From a checkpoint of a small mixture-of-experts model trained on Wikipedia: a variant of Muon for the experts.
Below are experts of layer 6 (counted from 0) of a mixture-of-experts language model. Rows are named router (the router's row for the expert), gate (a neuron's input weights, with its number), up (a neuron's input weights, with its number), down (a neuron's output weights, with its number) and show model dimensions 256-383. Each number is 128 + 24 x the weight over its row's rms, rounded and kept within 0 to 255.
After each expert's rows: a language model's description of what the expert responds to. This comes from a sample of Wikipedia text that the model never trained on.

# expert 22
router [ 66 111 147 122 179 107 103  98 138 114 146 142 121 125  93  75 139 178 122 124 103 145 115  99  83 138 129  98  77 151 152 136  94 144 146 175 132  78 149 110 104  75 137 121 132 147 100 117 108 144 162 126 124 161  85 171 160 155 102 131 121 122 117 146 106 136 174  97 101 144 124 162 117 132 137 113 112 116  97 107 127 131 103 139 157 141 152 107 132 149 140 177 188  94 117  61 124 113 132 163 118 135  95 132 129 114 154 147 150  94  98 153 106 156 153 150 148 116 150  96 167 145  84 123 125  80 122 103]
gate1 [ 69 110 158 120 129  96 136 130 189  82 138 161 156 185 120  98 130 103 116 164 120 122 120 125 115 162 138 125 139  68 130 145 137  87 163  94 136  72 161 154 120 151 133  98 174 136 135 135 159  91 146 113 109 121 136 133 124 131 159 134 123 131 140 134  96 135 149 144 132 146 148 133 113 127  90 100 134 127 130 102 139 128 141 157 110 124 155 141 152 106 111  94 126 140 130 136 130 132 119 153 166  81  67 119 176 154 122 123 118  94 126 127 108 103 116 109 152 113 126 127 145 103 134 134 133 159 191 109]
up1 [102 110  88  92 136 159 113 136 110 138 161 141 116 160 105 121 141 120 137 153 166 113 171 177  74 145 112 144 102 134 113 103 120 148 123 122 100 151 141  92 127  89 117 117 139 116 140 140 147 152 118 115 163 128  98 105 170 171 132 106 124 136 122 122 184 181 160 119 115 125 118 184 124 152 142 161  83  99 122 148 125  98 130 114 141 163 124 110 123 127 143 137 120 116 117 116 103 112 100 113 176 190 152 108 150 171 133 115 116 124 134 160 126 150 167 140 119 139 170 139 112  96 113 145 130 159 124 111]
down1 [126 104  73 127 143 128  95 149 146 142 118 147 137 142 143 101 149 128 165 118 101 117 111 138  94 109 115  93 100 146 126  99 115 149 138 162 146 129 191 131 120 148 118 177 132 135 120 121  95 116 137  82 116 171  69 100 129 119 147 130 150 141 102 114 159 189 134 151 113 154  96 143  88  81 128  90 125 144 122 120 143 152 139  95 133 116 107 117 154 150 142 143 136 117 120 154 140 124 115 183  97 129  59 167 189 142 156 164 124 158  71 115  87  98 179 110 105 131 124 133 133 129 170 124 153 155 144 133]
Periods and dots. Periods ending sentences or quotes, plus dots inside initials and decimals such as D.J., S.O.S., 32.5.

# expert 13
router [133 120 168 136 112 135  95 152 107  92 116 141 150 134 149 104 111 112 118 128  84 133 160 125 158 126 101  97 112 144 160 179 148 167 110 107 118 124 109  75 126 129 168  67 135 159 164 164 117  86 114 145 141 112 125 134 140 102 145 137 137 152 101  56 145 146 118 127 121 110  65 133 145 136 109 145 112 164  95 140 161 115 153  79 187  80 138 165 109 106 134 112  87 125  95 184  99 132 120 120 125 122 151 135 110 105 128 158 133 131 144 129 110 134 133 154 152 108 131 126 168 102 111 106 107 123 101 106]
gate6 [147  99 151  87  99 125 131  73 155 154 115 133 137 127 144 129  95 127 140  98 135 154 146 119 123 134 127 150 108 157 132 142 112 117 135 149 132 109 151  69 135 122 152 117 111  93  86 115 132 147 169 108  90 161 167 135  92 137 123 142 143  85 147  84 154 114 115 160 146  88  99 123 119 156 121 142 104 113  98 163 129  91 116 170  99 144 140 147 127 137  93 158 106 109 161 118 162 116 127 134  67  71  97  89 130 120 145 153 118 148 127 130 142 104 165 105 135 142 132 113 108 113 108 138 152 154 160 112]
up6 [132 119 121  81 127 126 114  88 109 105 101 119 144 111 106 102 103 181 121 124 148 136 127 116 113 159 112 203 108 137  97 124 140 111 164 127 135 121 136 115 125 164 115 110  84 134  25 138 158 116 159 114  85 121 117 126 132 165 122 105 159  75 134 111 154 120 166 145 153 100 118 117 108 158 120 122  96 120 134 139  77 131 151 111 154 143  78 123 116 127 158 117 121 121 125 170 169 101  97 152 124  90 124  95 115 144 125 146 103 193 123 149 161 115 122 115 131 163 168 121 144 120 112  98 132 153 138 132]
down6 [140 151 159 107 133  79 139 163 154 119 140 135 127 124 144 163 145 142 112  92  88 109 109 126 106 151 132  92 157 104 120 122 103 114 130 145 162 124 140 139 157 117 112  89 114 127 133 118 149 106 105 112 124 172 147 157 111  70 135 115 129 120 108 141 119 122 130 111 100 106 111 140 120 153 118 156 140 112 126 163 176 137 115 131 138 111 155 106  88 128 154 149 110 114 132 128 107  99 146 132  92 142 101 143 100 150  76 115 102 160 151  99 163 112 126  73 123 114 145 141  93  95 178 106 125 103 119  81]
List dashes, parentheses, prefixes. Line-initial dashes in infobox lists, opening parentheses and quotes, and negative prefixes un, dis, out, as in unanimously, unreleased.

# expert 14
router [147 134 139 157 166  99 126 104 163  97 127  91 149 179 161 132  97 147 137 142  86 132 183 103 152 118 121 161 112 118 160 147 147 112 164 107 111 181 146 146 119 118 108 140 156 102 141 108 135 140 169 117 110 143  97 155 155 114 101 128 150 118 131 149 153 166 116 115 145 108 110 174 118 104 114 110 129 147 122  71  92 156 114 128 138 129 106 119 121 160 156 139 130 125 130 109 105 133 146 143  95 119 137 114  64 104 140 119 167 128 146 124 103 140 151  94 169 103 166 126 143 118 133 146 138  81 112 108]
gate0 [138 103 131 166 139 112 161 123 107 126 132  96 171 143 164 130 132 124 117 115 139 187 135 122 102  84  93 143 126 128 176  64 117 129 120 150 124 146 140 122 128 136  88 133 114 128  81 142 153 143 155 118 107  96  98 143 107 130 127 136 137 122 154  85  75 143 135 100 137 122 118 173 139 151 162 145 131 130 147 124  94 119 144 132  91 115 146 147 136 120 111 102 141 125  93 104 160 151 132 148 135 121 104 156 131 121 125  90 151  98 161 124 166 152 121 135 166 125 141 109 118 129 118 140 155 127 136 110]
up0 [103 115 139 118 122 117 124 148 133 148 146 148 104 143 143 127 170 118 123 113 129 158 105 122 126 149 142 151  97 174 153 114 146 107 107 137 138  99 135 117 115 129 132 115 110 154 131 155 116 141 118 107 130 139 161 139 121 112 122 151 131 131 140 100 192 137 134 124 121 151 152 166 144 117 120  58 106 117 121 100 152 132  88 148  94 151 129 171 147 116  97 135  92 153  89 117 159 136 146 131  93 130 178 111 142 155 135 121 129  93 124  98 136  98 124 159 135  79 155 136 153 109 130 126 142 128 132 124]
down0 [142  93 114 101 117 139 157 144 105 142 118 121 158 162 144 118 194  84 142 177 103 123 130 113 159 150 118 158 151 157 151 153 119 116 142  94 168  85 123 133 139  98 117 152 166 107 123 167 136 178 137 119 129 139 174 111 144 163 120 152 158 121 102 109 157 118 116 147 118 119 128 129 120 143 143 113 103 124 110 113 163 125 143 109  96  89  93 119 149 160  96 115 136  91 172 143 131 122 149 130 166 147 151 100 102 117 150 174 167 127 133  99 149 156 129 110  87 130 146 155 141 123 124 138  92 150 102 115]
Acronym letters, competitions. Capital letters and pieces of acronyms and codes (FIA, AAA, CDT, TV), plus words in sports competition names like Racing, World, Junior.

# expert 12
router [122  99 151 125 136  98 151 131 129 103 107 151 104 137 141 160 111  95 121 151 142 149  78 160 112 136 123 107 106  68 145 137 143 118  85 119 131 138 149 111  82 111 116 156 156 136 151 120  96  92 121 143 142 126 139 111 104 134 116 126 156 100 173  82 144 152 118  83 122 116 115 100 177  90 107 115 132 139 148 134 129 134 199  87 130 173 113 137 149 108 150 194 134 123 133 158  93 131 139 130 134 106  99 112 124 134 107 109 130 121  98 133 148 141 124 102 114 145 158  74 136 124 104 108 111 107 145 134]
gate18 [129 108 124 134 144 120  80 103 149 106 104 175 110 105 144 101 119 116  91 110 100 149 111 125 157 164 128 115 202 130 119 138 152  87 124  82 143 117 174 149 128 161 141 139 123 111 143 129 154 114 160 137 103 168 129 120 116 113  99 131  93 128 139 126 199 105 110 131 140 120 133 134 128 153 125 146 112 172 125 123 127  73 120 166 137 111  94 138  95 176 146 107 156 125 126 162 157 160  97 119 119 114 111 120 104 152 101  96 112 108 135 139 115 155 163 122 109 114 107 116 115 142  76 162 157 123 107 113]
up18 [153 127  75 142 120 148 126 101 152  92 155 143 119  84 121 135 113 167 106 100 112 149 136  98 162 146 137 114 134 158 131 118 162  91 117 121 158 133 159 139 119  87 137 123  92 120 141 126 132  94 141 117 103 155 114 101 106 133 133 122 131 146 166 114 195 127 122 132  99 140 121 130 134 120 115 140  98 178 131  95 149  92 116 155 128 138 109 111 124 144 156 120 190 140 110 142 122 132 150 113 125 118 100 113 143 131 122 120 143 126 139 127 148 132 150 149 132 111 144 131  92 117  71 141 131  82 124 121]
down18 [123 142 115 136 163 168 122 139 149 151 167 158 164 115 172 150  92 143 165  99 113  87 104 100 128 110 109 137 155 116 123 110 121 110  92 143 122 120 140  93 146 164 180 125 138 180 105 137  92 112 127 140 162 168 142 100 146 190 142 114 111 119 130 155 124 156  96 163 148 160 137 112 161 173 129 116 127 124 121 167 160 138 113 141 146  94 146 116 116  91 152 123 151 143 170  75 108 198 126 127 135 128 141 135  99  89 157 148 121 138 114 147 126 141 129 141 152 133 137  82 127 147 112 154 101 141 147 156]
Of in titles. Of and other linking prepositions inside names, award titles and tables, such as Artist of the Year, Grand Cross of, School of Journalism.

# expert 17
router [141 153 108 128 105 120  97 109  89 131 146 121 179 120 167 113 110 138 136 152 126 130  84 165 147 140 183 136 140 144 156 171 101 123  92 119 131 121 154  59 173 131 136 123 129 149 158 149 151 142 170 113 163 105 124 157 121 112 150 127  99 108 128  91 117 152 110 154 111 121 132 124 150 150 153 129  92 107 177 130 133  92 125 131 130 137 125 109 128 137 121 118 118 110 120  87 202 102 113 134 108  79 157 110 143 157 122 161  66 107 138 134 131 139 133 130 105  99 123 151 131 120 173 110 168 138 101 136]
gate2 [157 172 147 169 114  96 124 146 175 121 159 169 112 166 142 104 104 161  79 144  80 130  75 118  79  90 121 118 112 134  93 107 132 121 162  94 123 120 166 155  88 149 121 167 129 153 138 127 157 122 136 116 188 122 102 158 137 137 148 148 162  96 111 155 120 123 131 120 129 153 126 120 114 131 113 109 135 137 120 109 118 125 101 119 139 176 101 121 167 128 191 124 185 120 116 113 139 129 109 135 137 125 127 111 104 124 100 123 144 105 179 128 133 151 141 132 124  95 164 161  90 137 111 128 141  83 125 118]
up2 [ 78 109 113 124 127 178 139 120 102 134 143 112 116 113 121 177 140 119 169 134 176  93 156 151 138 149 131 152 100  88  91 135 150 123 105 148 113 159 118 117 169 126 176 113 132 144 146 142 121 143 111 161 130 138 109 100 148 140 164 114 133 157 132  97 118 135 144 137 125 109 161 118 126  98  76 136 143 141 129 132 151 124 132 129 134  96 140 138 128 156  92 153  87 152 171 170 108 132 120 103 133 117 127 160 145  92 150 152 163 116 109 121 115 101 149 147 105 132 104  84 138  97  92 121  91 134 100 127]
down2 [118 105 108  79 133  85 149 137 133 184 160 122 104 111 122 152 159  98 115 129 158  75 153 131 157 142 121 124 152 133 149 161 117 134 116 155 147 115 133 104 128  94  97 130  80 122 100 133  89 136 136 139 125 123 137 141 146 116 120 154  92 156 108 129 127 157 157 150 105 139 143 143 133 123 156 121 101 136 138 161 159 136  75 109  90 145 117 114 141 143  82 154  97 149 128  96 148 110 147 115 123 146 119 128 129 101 162 110 155  83 145 125 150 101 134 129 137 142 113 161 110 111 100 147 146 140 126 147]
Units and numeric notation. Measurement units and symbols following numbers, such as km, mph, mg/L, 14th, coordinates, times, and math subscripts in tables.

# expert 29
router [127 127 131 132 129 128  72 145 139 126 123 146 127 145 110 119 142 143 119 141 129  94 102 106 128 142 107 163 159 115 150 116 137 119 105 142 155 135 115  94  82 171 153 133 149 140 116 146 123 100 150 132  84  84  98 162  63 138 124 125 134 146 112 112 146 128 104 130 158 140  76 135 105 154 137 123 125  69 166  99 111 143 154 153 141 140 140 121 104 132 124  70 143  74 114 138 138 162 159 104 123 143 137 150  98 132 107  94 118 122 143 120 116  96 117 130 154 147 151 134 139 147 167 141 226 175  79 144]
gate3 [121 138  83  82 112 137 125 161 121  85 140 136 132 137 112 153 121 125 100 168 112 131 148  99 159 127 100 139 124 109 133  84 135 132 149  96 120  78 100 143 131 109 160 111 117 164 132 113 121 127 199 120 144 130 124 113 115 141 112 138 159 151 108 141 123 110 136 162 121 121 167  71 138 111 130 148 105 100 116 132 161 134 164 160 107 126 123 148 122  95 155 118 126 119 160 114 142 117 108 121 111 136  74  97  96  84  78 119 140  73 111 100 116 142 144  76 150 129 138 119 136 141 164  43  94 112  99 148]
up3 [141  90 141  69 149 140 118 130 150 137 196  98 176 114 151 116 179 132 117 133 186 128 142 132 141 184 133 136 116  88 121  86 109 118  94  97 123 125  95 159 171 112 151 135 103 121 128  99  84 125 133 119  92 122 110 138 128 161 163 127 118 113  95 131 102 134 115 113 110  83 168 125 142 133 124 150 120  86 152 137  93 140 158 101  93 132 123 104 124 148 117 129 134  88 166 127 119  95 104 115 126 131 132 121 117 139 103 162 131 110 134 116 144 161 148 116  74 151 109 115  92 118 172 119 108 116  75  72]
down3 [167 154 126 141 112 126 143 101 114 155 152 111 107 157 126 122 141 181 156 140 101 134 144  93  94 153 180 123 124 113 161 124 145 146 136 146 143 157 118 131 152 109  70 113  96 120 116 143 223 117 113 109 145 158 155  84 118 113  97 118 136 108 118 146 117 141 138  98 109 126 121 119 134 150 108 133  86 129 134 175 138 162 111  94 157 120 158 133  83  85 136 117 149 124 128 141 122 154  71 143 135 137 111 145 175 142 157  83 156 133 139 102 164 141 119 170 153 119 117  91 153 116 121 130 148 160  79 138]
Word-initial capital letters. First letter or onset of a word, often a capital starting a title-cased name, such as R in Ratings, N in Ninja, sl, gl.